config = dict(
    moe_layers=[0, 1, 2, 3, 4, 5, 6, 7, 8, 9, 10, 11],
    balance_bias=False,
    qk_norm=False,
    decay_shape='pow',
)
Below are experts of layer 4 (counted from 0) of a mixture-of-experts language model. Rows are named router (the router's row for the expert), up (a neuron's input weights, with its number), down (a neuron's output weights, with its number) and show model dimensions 168-223. Each number is 128 + 32 x the weight over its row's rms, rounded and kept within 0 to 255. Numbers have three digits each.
After each expert's rows: "comes after" lists some tokens at least twice as common just before its tokens as in all text; "comes before" lists some tokens at least twice as common just after its tokens as in all text. This comes from a sample of Wikipedia text that the model never trained on. Tokens count by the router's weight.

# expert 32
router:155080127111116119099164103121130117117190144129130133041128119102145141101029107144119081121140172095109114115102074090153111104142138122119124096164108021171190117125
up0:139133159088167098134149154185130160132156123114109100146183122169120134132120123055180116133167180110206119124107093086083132150104119098096093098118050122118120149145
down0:134130169113059151121145125111113096117106151121056113123138171137161120123173137150165147147105130113190131182116115100123166140136121122159124130168146171193110117147
up1:131087104138104117152106054156130120107144135142111113123125093160096153129075124117111114185074159163102072138141141178188115136095117111098161131165131181143170108111
down1:133161136127152127095176162141106158131147130144090050118159156159145066137121069143153115166179091127171167142071129093091074142132134129148085105137165114112097141101
up2:084136125168177169136125099112111139140076133123067124116095139131149105102085145087126105140114074168133128168097103135144127108064105062125172107128114121082120143146
down2:091116079170139133146073150210114104105151097077114199107088092140100086109165116109115107124169187069145176119154138121104146144136105116158097106093126102148151068117
up3:096090139113160091119100144200112103148080100136106148096148103108094178065110109068148209139106110084127131128114156157138122095112127110069142123117136153188145176184
down3:183146117192146126199049101093159120117143156112144122143050110138117136141156109123173111148124118116061157139108128200093088164061113113122123126052076128127074075100
up4:130125133135115126150144127130148144135201101107139107088156090077143126152102122160136166146103127154122147115161131137122128138073103114206126168111171096148149128107
down4:069255102143124116121126157114107110058135124103157163036111165166126119120144122107081087130070114112121168151124092079164078142163120128098113099147111120098082163131
up5:157167172132151091179104093152145083169097155157152109126150137160156177111161159125117081078065155136083113124137125093159184124130102183122128119116132111124151095150
down5:082210091113157131116104144150100100120149142110105115102101166080097071110111121069171195165111103134123096136136138171106064171134141091139080097171148123091097132147
up6:143129117134144104102140067092156139154086177103145160139145100089119152148159117134114095079110126142186120113184132152146110119088133136097159192097139125103112161127
down6:127063148142161127116161124065088174128061128151095166180157172123136153173180113071080128094097140100101129113124114153114141098128118127087232104123146170128129162069
up7:255111179103153098115121141076134101110122154148155085089105096126105149112194161143157146101090091142188179161161099085115065196095056184103116156145124149130206169121
down7:133145136154158167165130156119094132119142101091131131145142134140188152162119094145104124199082147083135113091101135127152183108123123129092162106110117140126084083175
up8:161109168155143143100131134120175093088147109128126115141139123154165079098074191113154115103117150131143128154090109032103161155138133127128075178143133149105181090120
down8:151165115143095135114090162097136083203109115152138104088092189182118099129161138125062132184113178117170054165140173183100087175167114113107093141174148085150113204112
up9:164168088085128115087139132118146109131145144143108080142143093112079164111141150100098116135133125199152178130156187184193171144120143135114137153121174121188117166101
down9:129168125096101157136145106109139105051135175087096150134119116127168123114149129143140135128077135135172117147179103111055129124128185157087181089139160128047112107193
up10:124113146109158062141138111114105153107134083152139112078132184126107091172063131152147209151116089126165135120084114144096088152083082120066109172113092195107180106119
down10:130057112152114130172166143131157111156110135078115127146083146133045119152142093148111152161094172126102138130124140103140136089085080111137113098120078123155097151160
up11:153151104139118092132122106134066127175132128130158084154068129127105123106111137107106109152121092149085130130188178090127113150116085207092074202106134146129151100105
down11:116044124110103140107101112105088100222061114088167162158151151165100118150137126154158098164100195212091118173148102125127167176216103103131103139128186107096153122151
up12:191147180146144153112061095101116178147167084126179101112126140079144099123154111139169166146147086092133120124164127093147128127117094095124168174138161139133130156161
down12:139199057106144098141155154097095152081136168156113142128122126132053191094040114154133139106087169116105114125124105146146081174104084118128104117130100094143136085143
comes after: " the", " The", "The", " his", " a", " an"
comes before: " of", " the", " was", "'s", " in", " is"

# expert 62
router:140052088123058120123103113108134126124118088106113142171082118141132133098131152151113091096107150106168118176084106167144168143135141076159114107157108094118157150110
up0:157148144070165154154128127166125159170118108165136099149164123135118149142113077019144135133138188135202147137136096112049039137128123150098091136119135096074101144148
down0:194212132168128158126137165154155102147129098112073108136129117105122132128138153167136134150119046130162128127135134090131228122114069138138111183180146191171154097167
up1:119148089157132105171120090156057076110124141124141119134164109121076133078092125144164136137080096145105124119196106186187077127118134114085108138160121194125163139142
down1:147186137134131149084116124164189147159193113111103101137108141069090094118170092118101132145193129096088188160083126099096078162111128092113145133082105089095135155140
up2:148166116130138141113096128116082155153084104157058109146115117149152152137102083128136045172122121171135128129172088090140129117045124061105147117147120111114123115111
down2:133164079121132105091111117041118152126083099111131147062151131172092165085173146127113130171131199101106127155126117216109118146109108157154149093129127110166092150134
up3:064176147143141109147159115190111130142122100187178113098149127115122168093129120124118166132163107113103174125178153160117096067139088104114188095112115161132129144136
down3:159092080163066175146094148073095110119194133125158086152062095144175155122161140202115113169118125109121125147124139151118101152154099126194102093151055132128093108116
up4:127154154140148151158126132120147174126108098190160156168106092088154141145104164129140160106108167164119166073138108067097110105116119115147118168131101111121180106114
down4:078176142133143147082155149141102094135115151157176186081127136173138132130160148162075025120153144096113096107072128193156084181185122162126105110126075126123085086125
up5:181182159166153131200099100140107138105123131121078147123144141103148160168110126124125110106083135133153158111113121122107158110158123175122149149140180131145100105182
down5:090150115109092138147142176132111075102143166085182122134132134154109102091156127132118172152147175168168019166162105139093134153156123070161116092172131158052071154090
up6:160146093165125129085157091090158139171094147162076112138133085110098142165116122153097119063114181188168076123190127117149119108106145161067172205158134120115094111126
down6:139090141108130132143162148054105113125107130148164190187107174109107116140142137109128150077061141144136099153164132176165164099101136123186127148152127187179084086175
up7:157124160110185120082143100090095104092077141174169072094092130116107077098076170153108150085113140144203149119177135069154119133105117190091119160155121104180134175123
down7:130200175070103181174118140158168132161121073174174126130148092142128161153086115125093097128137170113117131115071098167122129075115102124128121108145137164087052119152
up8:140114147150177142120090194154125168137105074182143117157109119137103118108103123150167175114155129133139148134101127060122143131183091123109114192164078180110127165111
down8:110135081132079108165176112146068125181141191133154111127159159140169115148108142120092087146117121142142099110086185147178096125163138157137131181167158114161110169096
up9:136172113169113177145106116136170140186147099223167128140142100114081115146113133111100176081125097147138138123155166121113103130119039093149115164082132097107088124124
down9:103132149121123140133122171134107099106151212095193125129157123118150155159131202191110144105096143169149110150142182118145160157142075134174137119076121132065112125156
up10:156104113114108074114178107131144172135166110179129133104082107118160113116130186106125163063149130135176156075077160163138065174105096084089108147127108118126177159077
down10:141089126092187140137156153119151111158096160093089168173178145170047104149131086120087117109081142096108074177166129077125105124138136113204162069121106148120120158122
up11:144188097170179086160140093146137093178182136120119118067120109167110099131103138074137125145148100168113125137191126068123099122133097145101111143136123165114156144143
down11:110115148106107102174137111150093161144114155101174185134098108139138129086178110179140138159168186113119080110093093147144137147184120132170118141129099212097110120175
up12:152135115149108121144100159139103139182114127169177120130123117042100126117119121113076119154145093093130071145146088115184118105093108145150085155159064184139151171137
down12:127182171102165080130086095155117127115104131154053094122130075157184110161041129130126142113142152156127163125160144161121122156146118112122142128104112100092073109105
comes after: " ", "200", ".", "201", "199", "202"
comes before: "–", " |", ";", ")\n", ")", "%"

# expert 24
router:154131113100126131133110145112099193141108144151115138189070145151146170119123075162174108139092152115162086129101131191118179136146156090184107118155104108092147080143
up0:160158121119181133167099132202105131118142105133145111177146175089117162103139082088163116158124137068130154132132105141103090082124113089129102151161109145113099093138
down0:135155103068094112138156131114112082187150141047068118139053121142133151104180106144143120140078128121145156116147105124120133166127158150161081147132131115136131061129
up1:094172101133142095157134071162063106126133155155141126067132120171117203106061153118134188130095170123100088136171098153096079117147153082112127105144150175165142110136
down1:118090142155137103082151167107141177154136158161188143119152123068144026095128088124118182134157098106122184132109077086107118135069161105158086127168140114093141110155
up2:124143106151163104095117111126111156213139136144101082144076118124148127145150125110109150097156062143110137162113125067094139102106047076126135116158076120115154148093
down2:175169065122117156095107135148132187120138172112173135043123162121149100147148132078143098169058145108108170142152104120096110153172096125127137143088151151068176142160
up3:071129114089134135124143093209098131157099101106197184115150102114133198119113072154107179135139091093128143136172089141151109050110147092091168110106123147152176118175
down3:146133057113074129136095109070085121160173141089131084155066079122106162204193147119137108165151127109113116118115120137115110143130095100168099176106083151112053114089
up4:156155110146129171138106097141150115133170027091091127167109135065137103139131125138135170132093140127155183107138074121115143125099082161155141163152125138166145150089
down4:066216110158125115178116151152116154081102111091120129152112180190141140173163093104152089081106157107121087120095179165149040125177130061042081085118198091048163124137
up5:143126156121153132165125135148174069166161149101131124184096123114097116098184139092147136111105131106116144109185080186109161138142170154115121146110090113156108106135
down5:081201133115172127130104130146056130152198104124150113146119100112164085106122088089117154101150148113171084140114108092109118162110105105136077121119167095133121084130
up6:157126151125171070142159086101157127144135140137075103095129075107099178164133106154163117042076136152138145106193095135133090101058141118118140143110118124125127106155
down6:093019096127101156131139095098062114189120070139108134181141137220158191136160134108124117081116134121114099123099157171199117092157114153124138142073143148171159107121
up7:111137126088148139159134146144110123127147115150177098156115095094157084100208163187156127083114126154166070117225109092122085178130158137144110155132072158139189142108
down7:110175106141100142178110146147139089168106088173115150142106075154094122104087064143138091143103137127147153135084069112161139106102137141144073096135101119067152073132
up8:167136178188174130047116068173139110174115076153114121160138090148135086072106108080227126111100113103128175150102175075120125107110105114173092169162129105099161065138
down8:125051048162130159137193092163120143158114162090162152127147184158127105139155127134113137134158126065115091092118110161154128168143138131095132150126146123161167210187
up9:128155110099103154163148120118120119106116136198150123090159071082126183136136185127141153103177118193150114137149158105199129130147052153128144153099129143172073146101
down9:127171088105113073128073106124097110130094172123146156145146104138145152118143206133168129098124151147170126115159151061116160148064151157150193110099095131096132121177
up10:173117126154187070097128132111132157161107075138131151147094142135177098135102218132122186099126099117143117071085096137079086103150134118038120176144145199101119107110
down10:118006074155142097141166092141178185100117128110114163134162140131095104081126135129093103121108152076052159172169132118160126161092129098136175126123115081149121165131
up11:138167098175112119077102101138071125104122127099111045087072108135131083119099142097134116114218096137082149123208128071198090136089038194131132158121109173153087107103
down11:147173100118102169135089119187172149129094146088116121139112166151142186152131145150124103125062092194095084149130153108123139146199115146116103137127193121101152128106
up12:119122116159113131115097145135156178099120137123146111156099090069190093079137164151095097084116147075148084087147069109125155067150111081112191187160117112103135151135
down12:130050136090133106122107085152206140117105158160071136112214138139143194147120153082105172138074139085107170153075123149144107100139092114106158148145109125125048077105
comes after: "|", " |", " |\n", " ", "1", " |\n\n"
comes before: " ", " |", "0", "5", " Liberal", "2"

# expert 56
router:166155082112119139065125179128129160112136082128118127141041132134130114156162181176090117112123094119097106160086127112105149155188184096164099133166161093088177138092
up0:108128146129181133155133157184088106082151105162134107142172120163082188042124119080141112158140151108162160116178112082076067177107077142074101148089087163101178155134
down0:148156170132127138093138161153145096136156137060084170123096148098092124090128132163118155155123158110089201130146130122148139160087128156182111094143162148107088132189
up1:140122116151076120120102093157102069041133163129125142131136157136099117063039117162110157118109165140090108109149108180141101117127130104109155176128114179089188163162
down1:139157145145166093124120098158162131167118135142117079132102154082122100122073115103105106166172134165118180141122140145093137162090159127170114141151146040114176136142
up2:105171168192112172107062063157116153143123133144102100125086119168182118108122188104158127127155115117136178126103090075154107145103060115146189160141115124123115142119
down2:150116035140094147100148141092173104076066137071132110122160113119110134129180106087115080144132178157094083152107140187156142152179107138167134103129168153156142140090
up3:128138121095128107065183137219137096130175115180176170050168096140119165101081144150137124152178112068114098049150124164164137084153085129072181140108117139172134156125
down3:160105138163158175123113121082075132154139163088148069133069121145185124146137155135158118085100218115126190158091095133163090162052148141151097098137145074086125086188
up4:128143102213085189111072100128197117133138104117114145156088122130155125137128079114136177131080088121163113112143118106105136109105112159162115155138139110161162111087
down4:133177132143087112121132157187134111084164091113151152115172141175151118099106162167010040086109122051120115145115126116116069103185121146124104118116174116105119088130
up5:183192167129169104205131145167140101192090134131118135133146156086096175115136175111124165088111128141103102122101092161133159075146117155129142101146169119156100118168
down5:097114139102144073136146136101077115142183141139151105105175114141105049127125051128114174119124126159172056136149122175094100138127190099101086085134116138067147139146
up6:116132124133132135085153044132200109176085134160090090084137102089111167129148118122179135041119138119132149052186132114157162084128153141131127181128159101091148160108
down6:143069146109154189056090070120122055104054110154110131167109197129148139130155142055111138186078120118070134102175155157147122105141097149114193098093149142175149135140
up7:165096151110155115089106145128090095077080126099133103151096111135138131094099180189137109089102120179161125160186133070104128174136147148068118156132155142113195117139
down7:110148080121104183220116132111119155163130092124117152120133147168190175101096081093077090196144140112130120059098074108132175128138087110131112125068105120082132099127
up8:169107138145150142132082118189128096126115081128097078138112108085135129043106159123174144048132117103158130149116087078123145139121122182101104154146100145101147087112
down8:190171087171045078118171136143173083112168104119082092075151194205121083111151146112110133206119175041115067123096135128144068118133109154115135123134131122085115190083
up9:122162132098147141152110092128159172112142089195169115138166124130065160151100076168113111122094120135131135119137114148178157148113119097126182161097133096148120076129
down9:144208133132102130170083137143094076109102168136113139145206131125155159130122125134119091093134110158138125108134155143085125142106112121143123108068114177122076084115
up10:113093115129145053108103175129135151169139101111165140098059150128160152159136168130102149094160133091184134084122143147084078148078129084031123188118131183126153123113
down10:095040160144113119137141122151154111153143167120109102114144111139037130130107074124080131145093119120078098142149127101145163145128099077193158132169111123124105120160
up11:145158130122147134097120061144089117150123155077166075110112096107141090115152092097077074187186135111085080167121102102136106141120129163116119148061136229154127117124
down11:144119185085096112056089143141100135108152146063128197103092167133114114092198119131158094140108191158115130119162125114098121183153090150155136081074118151094172161129
up12:088131160170173106172137149093083140130136105125149095149145120094129124146167064096143097160135083096138166101178132066120130140131094113162124127143152167156134180152
down12:169217170127194191179116121160168157063137195105144141116126126176149131120097116093148118142132158122140094174084155162106086124135097102105159147096140125128133045110
comes after: " N", " n", "N", " T", "n", "v"
comes before: " ", "heast", "y", " L", " —", "ine"

# expert 0
router:142080109095077102102135174108098117092127125070092111169068127135120121084121140154120140120104171158134131144089114144097176148163148170149133138148088107156161152130
up0:139145171146171160172122139143127164151147104163186104124169173169108164119119107051090124159152130127207114177161101082097056089112103156134101164112097126084077133161
down0:155140176186064150174177177112137126133161177099065141131095130190106150127169157190111137179115137082107135108169204133087125141122130173122066133146142177146085122155
up1:099101122129116069132121123146136111107164138162098128138164122146065195103088129116083170141109190139130079088196123147110127123107156160113169127164117169155133147123
down1:155066128166157096068110152145112132150119119122184129100157100132144059138150142168159148126149141152162147136061101092142145154132144126127108097153161074107116127180
up2:084137142136175158123113081086064132139116109161128154134068152154189110128091136117100097100088076156148130200137122106105136136109083063096112137099102143107146130133
down2:148111085149101124137117096135100116094134110094104099081119134107137069125149155145174134169156143052124116131157163130129107147138116152169154131125128165103151111124
up3:107154127114118076136157133191118149108153063133134186103193129112149169083104107151098167147107076123106118112154114150138093079132074075068164116155122172186129149130
down3:219171164173114163116128069099179153146155140174128111148123108087112166181105128130119118143030213104106089130118092155116146159105149204165123164161114136120080093100
up4:162149105195131123136092151136131137158193134142116093154061135060106122138131112123103132153149097160128105132180113103162128145136055133147165175124171155139123139092
down4:072118114107102082176144167146125131110068143118160151118111115159093154115119106107117141168090141118118139124141165179051097149129139147134100153163123112097085109151
up5:170168141121118085177125141118112113165127181147123098104106107076101149159179156068107112137090121145120135130162090134130168127131171162098163113109161105123125093161
down5:097083138178120146083139119139130153105200137121225128114116149057113100112116060118116174112151210111148113156129129182051052184135201116163096097135111123076081113112
up6:144126106145130102114196130130153100136094141156093150114151074107107149161123096091125131105096097183173095106195130131154111065108136163071133210102131131133091103122
down6:068031123076120168130143132122095092155132096161076117173104179153151138134146128099158144117062102118125148105112122171124157087124123133131103098084145172198176147166
up7:180136134103158127131152150096093132126115126135167108158121091105083098138128152153205140113100093174146144180194125096114070136151139131114170182155131143110149191116
down7:103118098169124131147141178140112173208111097094102167148133165203128146159110076076114123174157072086178144110046156083148136110141084128111122103106166135108113105115
up8:176110180157152155093138126170108078132164079093126134121082111124115099074092154150148169130130104114152114106136095018099130136106099144120096160171092187123122119159
down8:135160100134101118142114164157098106147116093160151111124086186168167100129084105154132162106156150091146102168118153171115087104091174081118071120107176082182130172161
up9:117170138158121150172147101120122144139098105201125165126142058110123168120139122092148135132127153166163123143158131126149093136135112140132129176119102137120133118120
down9:091199137080101104155123109142132140121139166126122158158084158131197170090149130164179133133148177164148160136133116064039088182127150151143119128102141137041154132130
up10:153142118167155140129155138145105133166120123139174116127091105109164171158108153166114155152109110127170127141105147121059058108096111094079081199107151143103108140105
down10:121104067103146172125154118148148129110122147118057081160147160101120069119134088117120109112128194071088115197185188074112170139047149113152178132091104125138074114103
up11:147207152210141143135117091138106104146143113130112081106133119151129110141118139067103119117122119112093124145195102086112074137089089142087171164076108181156125117107
down11:156079133113161099139174116133057129090144150093111157130080144128205130128188115184136128161070094135129177107097121109098071125178134136172124146127174096106131088114
up12:123142125146124175140064157134097112080145083148182074112100151070145141086173143100117109105163114113120100112170120080140141084145150141131153187150119161128102140125
down12:149167155101143146172126122133109145151112191117142107104126115074109145114140171135112152155123187170123156130149098132132018126148095133116189052124094135125055117115
comes after: " ", "200", "199", "194", "16", "195"
comes before: "-", "0", "5", "4", "6", "2"

# expert 41
router:134092121128054067154102120109144137128140116095120151161109150134126110132157114131077152155136135105123148164098105149110155176087114130124106160161076160128155167099
up0:136119162088176140121117131155119130136156132145139137183157127089151116076119086084146109114202188123153099155086137166074081048156059132090099098156095103099109134084
down0:161139084199103157160167118117117148081123104060043173107154142174094152123185105181123171157133158079156138117099154119096109135084125115180071130162135115160126156156
up1:115116135175123110153078108159088115051088131149131120114189110152134163118089119109081148165076150091106130141163178200165083103078160124105178163144064131176134146186
down1:138116115100119112027118156132154149165167094151180080113117170103160056102162115176151122136210067133115203152111126081113153081128188110171122096164181095108108123140
up2:091167154158150163051100112171115119176123086152077121155048137118163129103131103141112101120147076121113132157136086080139132133091076095122158128185081166139111121081
down2:160107086114099162096113146135140156127100079128099167178167172106102147094106091144190114159142139126074105100108129131093159097113139206159137148108128178119136149124
up3:118115095061121085123142115205094107158059108093159138121113141122125195119112090129130169153145094136192155129179119156137109049142075105082177114085080121183123151184
down3:172129124135117129118113160063080100117084165079127123110080118119114074154171132161122113121139161139096127157131093155115134137126149102151077094118152115142104032093
up4:184142141186138130118071150086183126152163083090099136119107099113133081134091143119116176116134124121151098068159128090089103092126042130133178144137118119208153134084
down4:113197163156135192196164081133108110091141148118127084171109105172063153091163065137121134124119113077094089178167131192133048123158144105054113124133172097092132131148
up5:158230119168194112137148093132121103153116179158160100132150117118127165091129174109172110085092134139105118103148114096155113080147119142119171135108155075136095086150
down5:115095156146135063116064142175129142123163157123129094161155164139157133131130133115198164139126173148152128147164135091129165139134153096110103105186092132071124120118
up6:195106112116166108103146097106185126129103114156062129113182069112070116131124109146098168068124133153176118089167115104140110138091166155116133133113161122107153087110
down6:089091114148108139070081098096081180077077103161092148145128141135136141143166135077118155088127160087112146107117088179122152100128173124144178165103143160152236100133
up7:147118160113177139094110135137096128111168113154162092113116129140179135128135155182147106118129123149172120144235147109090076130137145128112139119115155120150206144157
down7:064180048126087184166131128083120137137147148149175181123130133171088178153103051108058107142148144095144135097029081107105093106107102142161135093108116119116080128144
up8:137139165167163123143157139147147131156110071162156127139087141105155044099095138138194085107118121150139188111120135052059118109137103144161093138117102143105131101088
down8:093133173137110112170101156113095108166060158130147099133135157146096161156150097147136085169189144151223058116144156094128124152077140140116128097135110096149147121117
up9:102171144128139148119187126100178144140126047147145140165140093111105134122136115140106162121066117107136152143144143142182137124109097090115144132121128098178095189149
down9:120212197131154139136121154178082097138149147127106163109147153132122131147129154107161115111110170105134127165104116146065108141106052123182158123096125136080090119142
up10:141133107101166099169147158128101153117117131189162123099144098158155125168100162178113178100105156133174082043104144105104072140088142083051045166153152139103130153146
down10:111061124179161170107148109158094127120150119110111152158106128123140109157133132133171115127136155107102123136228161131166179128119106072095168120108082105140135148132
up11:134143114177157063108084134137092151132161084123146083133106125121162073134065110089134164128153125106098114136212145080158116115131033167084105143110095150210137124132
down11:159070169112121168167163159129129148112107130079135120101082141123096137114203101140147149143108076138096136172143136139114138102168147103109082077080165126108163081216
up12:111149158117086139145110122154123156133165139184176129140078140079153100086172104090133158100104124070157153132122143101088176099066124111167151198127204150161161143175
down12:085248128095184133176088120144088168102088175207094065111152137143175135120102133098114088149126156125126109112093115065134103166122049145120144086127133160119118152137
comes after: " ", " (", ":", "born", " =\n\n", "–"
comes before: "-", "6", "5", "2", "4", "7"

# expert 25
router:038110172113144176121096145111125066095071109132131140099098172159142097102137156122103159125130116148111193166068125129135182146130119086124169127141095111136172152169
up0:164156085151214096093153143150132162109145167156197174166201071144073094119166084069160144113127122061167133149154110111111120111106128187120115131137104148147113160094
down0:092139092143127138124125130132132122094169138084102124098084188135131136151131118160139105141178098103112176178151136152117144187095122134207139143162105186152088168143
up1:131169092117108057200158072164058084092091100135125158117129107152115121114094106093123163105062178125111110132167104160149106135111138137125118195139151153148133132143
down1:122155157109084102073140133149112161121161105054214080112168132135161126074151087194174120179173105147124176137102082070134183126076151119153112127115115123097107155098
up2:112119158164162135093082067100085156187065172154089151161073118125170171141094145105179094155103088143114133168156106115155148083133110103144175127159098096095172128127
down2:119119071133114114097106153146142116109126137100131130063119098164092127105152143087114086201160244078072177150183099122104159174181108094105120137098130108190093151113
up3:082134114131144123137183151172144122108113086107177187133164123125119185095116132112098137114167055073141193136117100111152131081137067111083152112049135142144162167134
down3:169063097206161096127128119056146157160132220170112075139108133121137115157121147141161115141114159118078152181135150134104090167079140131204142148118129135080082073066
up4:165134140117141172127102043098174141146191103163115106150121088096105167149143137166108188129110135205131132137138119117145140127085107137147110131137139119167106121111
down4:077147160145127124111147146140079129113075122144183169111158141183099183112147132142105045123139123104140131140033105107076054139089127122093098078108176087141110117075
up5:127159189124137104174155105178142113116113123173099076118119154089171193089169172141138138106140185108100087055150135124116148108116160188115182148121166136122090114145
down5:076114151096137110119143124148144106056131131113130131168087149101105110095120132165118220103111142115161140093150116142123134152173155145107151134140099151108114089115
up6:176140102149150117113204069103151167145082158142090133152139051099124158160121076118122135061087133155147094173161123105201070101100164170142155181109129110099148112096
down6:162026136092097091123164124060124127121133100100115152132133114172106116176133108043136111164048130131121178164173121136141139112117102147171177144058154199186099102113
up7:166128141104177116124136127092144097070128136118133073096126106123067095074105176154108132089102105115168175187211139057163099207098118127078139158164129152200190158148
down7:115174097158106114190089149160128128136151119137168155161154121155132120152100034099151097172201120081121100092132089139148137096145099138155129102099136128083077122125
up8:179134141195185127106103087155137081113092111100111116165101125115148098150168127147171213130163115079158182077138107024075142129123114195147082160134136158141201080127
down8:136031108165081131156119117121061102167087151110175165115140227177112108134152067108132112126136165134115097132155182182098064114105141147086116095132148119130141166087
up9:138157148155163101118163151083159131167063122213098099129078061081088117155129136093134092134113142155132129136155154130213155164141084119150119156103149164152096073147
down9:141174127120150111119104104137127126095114160113154148119140133122139115146166113175151129111085106126103118125138150154088145176144079179167113098099075181082127061144
up10:121095132152177096102144135122111134086128070174132108099090159166159123177116125090102145109091122105179101122117137162108125116137115054015100173121130190137145113140
down10:136031125158110143132158157118160141112117112054067109165118081132051104118102098152096148089086115133086131136117136137141150076082114162142134098162129162120150118153
up11:150160112172151147122071139122112171086112165123086082143122108150137081117045106043076122129128107137053147087174122105134085155189098167049133194120156127102097084111
down11:121146165125168167180137191084087141163116115101168197143108145127133197103148146119141121145114180135096132102083169104077164128129144134120068084098146103092099116159
up12:099103166138122137127126192114126148115112116135179073134126066047143122113141164101117093168152089155156123110137141120118115131099114147105153194174092168099119166108
down12:149184080089203100097116110130142117147119185168073128142198075132109117143117165132066138107150186125140133131103140105092057101156101089114144069112161130100078048126
comes after: ",", " his", " a", " and", " was", "'s"
comes before: ",", " of", ".", "-", " States", " in"

# expert 52
router:106143111080109135174137172181103131129135081135122167190169147102134136127126105139096144171061165084107119099137116158082130153038074122156112116152070149110149158157
up0:115134139102190119122131134096100092128121112165162130146142177153127119129100122059102090092116147127163144119152135135094124132129074171105145105093088128107194089108
down0:125177116157107149119118163090183131066131097050084113116112116120191167138175172111175136146126113138192189139119165148105120175091128086162113146152172151143104125138
up1:130115112158105091190109069146120087098153092139129122080166125110092176092096160144126113103090106167083059173189097161170094116131160164126166163145099198155164140150
down1:144097169097109102143108192143184173167132092098189097189114093093152067097188124169190119124166118058118155107063149090133098117108145103147078108145128071077111135146
up2:093152150123137154089083083143093141180118162159063146138111096131191158141105148141114111117105041168115204118122090077135179118105071096116160115158122161129103152104
down2:115171148165131146152128166118108161094136070142108078094150140124126065119150107158137102213134126127086107153146129145110115102128098174114115103123195125119068096125
up3:111115120101132113124104139221114106132151097133170186108156134128095148088089142148140119157147108106159153113136107145138115087126072046101125128092104119170155139154
down3:232166115144109101163109092062183129112093174088094103146079117092158135147121168068132132072110099115072116137121083187097039146086152165205136115112070099158085117128
up4:124108117155110143119096169148178117142164121155118132176106076048072130112118137112105195120099093144112199108098133040131111090101106146134157110128146131178136136106
down4:073112137115091113138138141130095098094166122137099140115101199172123119077141107129132054116080139111109152095111161120141085126146134074110114107141189056156082101143
up5:203173125131133123185112077142146082132108139096091093182110151091073152141146153093120163127129135101150143099108079170132161109119150173198150180153145070141154145156
down5:119131157095085130131110094124097119129185162136177090142071148138142122148128116119117199102133111156144133070071142078103135153107135094132107081174146146098166155166
up6:122121097155130093080113100094182119173075136123083114099160079072071113166164099146118175100127116143118090100157117120168129114147128185138140141146159139092133162150
down6:149065118091099119136118147078098108112022048106096152190148114122080143143128150107172103115104140135119166136099121165149156126164117131151128100089178142167135099144
up7:144126146118146131097115118119110125068112106196179087089129139107144050109099191148146117106090150113164147123249132086114109130150202164133136161170145138167243130078
down7:149140102147164150149140154131168175183108144107125102188149104128114089116074069096148114139140147128148148129114111124188183118106109115140150142155171154079122142098
up8:173107171154182141101088139184151088128165060146118107139166072121172047101112148136154119098164125116157125096072132100102164147131130095156141174130140136096127092139
down8:106154073099086130147135206148107157180100097114128148194074198117116160129135065100053118191098121149129079060124157182137097141108194112128123099149145162118116191140
up9:112144127133122133092131083129133097128152124212097134108117088095089103158142132132140136118141138131093136143178143163140132122162107087151126194088175130127097137108
down9:163152132088142144139115130134117137117164217071087186151071120145163144144107099122140140080103141123128132133091076128070118140133135113168144113111073111135091046162
up10:121110142146152111068155147109122113141127151148131100108108113094174157120072151134122158105075176110192115120095161168104101130106122144032122190167168151111153104118
down10:127057147129128137113139109114167166079162128077125116123104120126052106125113097137118075130155136146125135136154108094174180141113083108144184110154125111179141188103
up11:142135155148122109101128108071144134127137135094092076116058045148106081115041097102147154169146099129095122101160092118116099171142108140148133175125166121184141077151
down11:079050165118088186187118174162134117157182089073114168135124167139160134100193109155111127120121086151088094153156112143080155139082146095131080077113154129101142119111
up12:136130143141141141121070142109078126128141106125202076153080079058130161099202161099136144138188097099136085096154107115154141105077142116149186164156156186163164121139
down12:090173074084126129159117080183203095159109084169111115136134102159126193119112131113168140091099163109141099168109121125156121165098133076159131132116134161122149101118
comes after: "-", "|", "\n", "\n\n", "Personal", " Pro"
comes before: ":", "\n", " by", " information", " of", " ("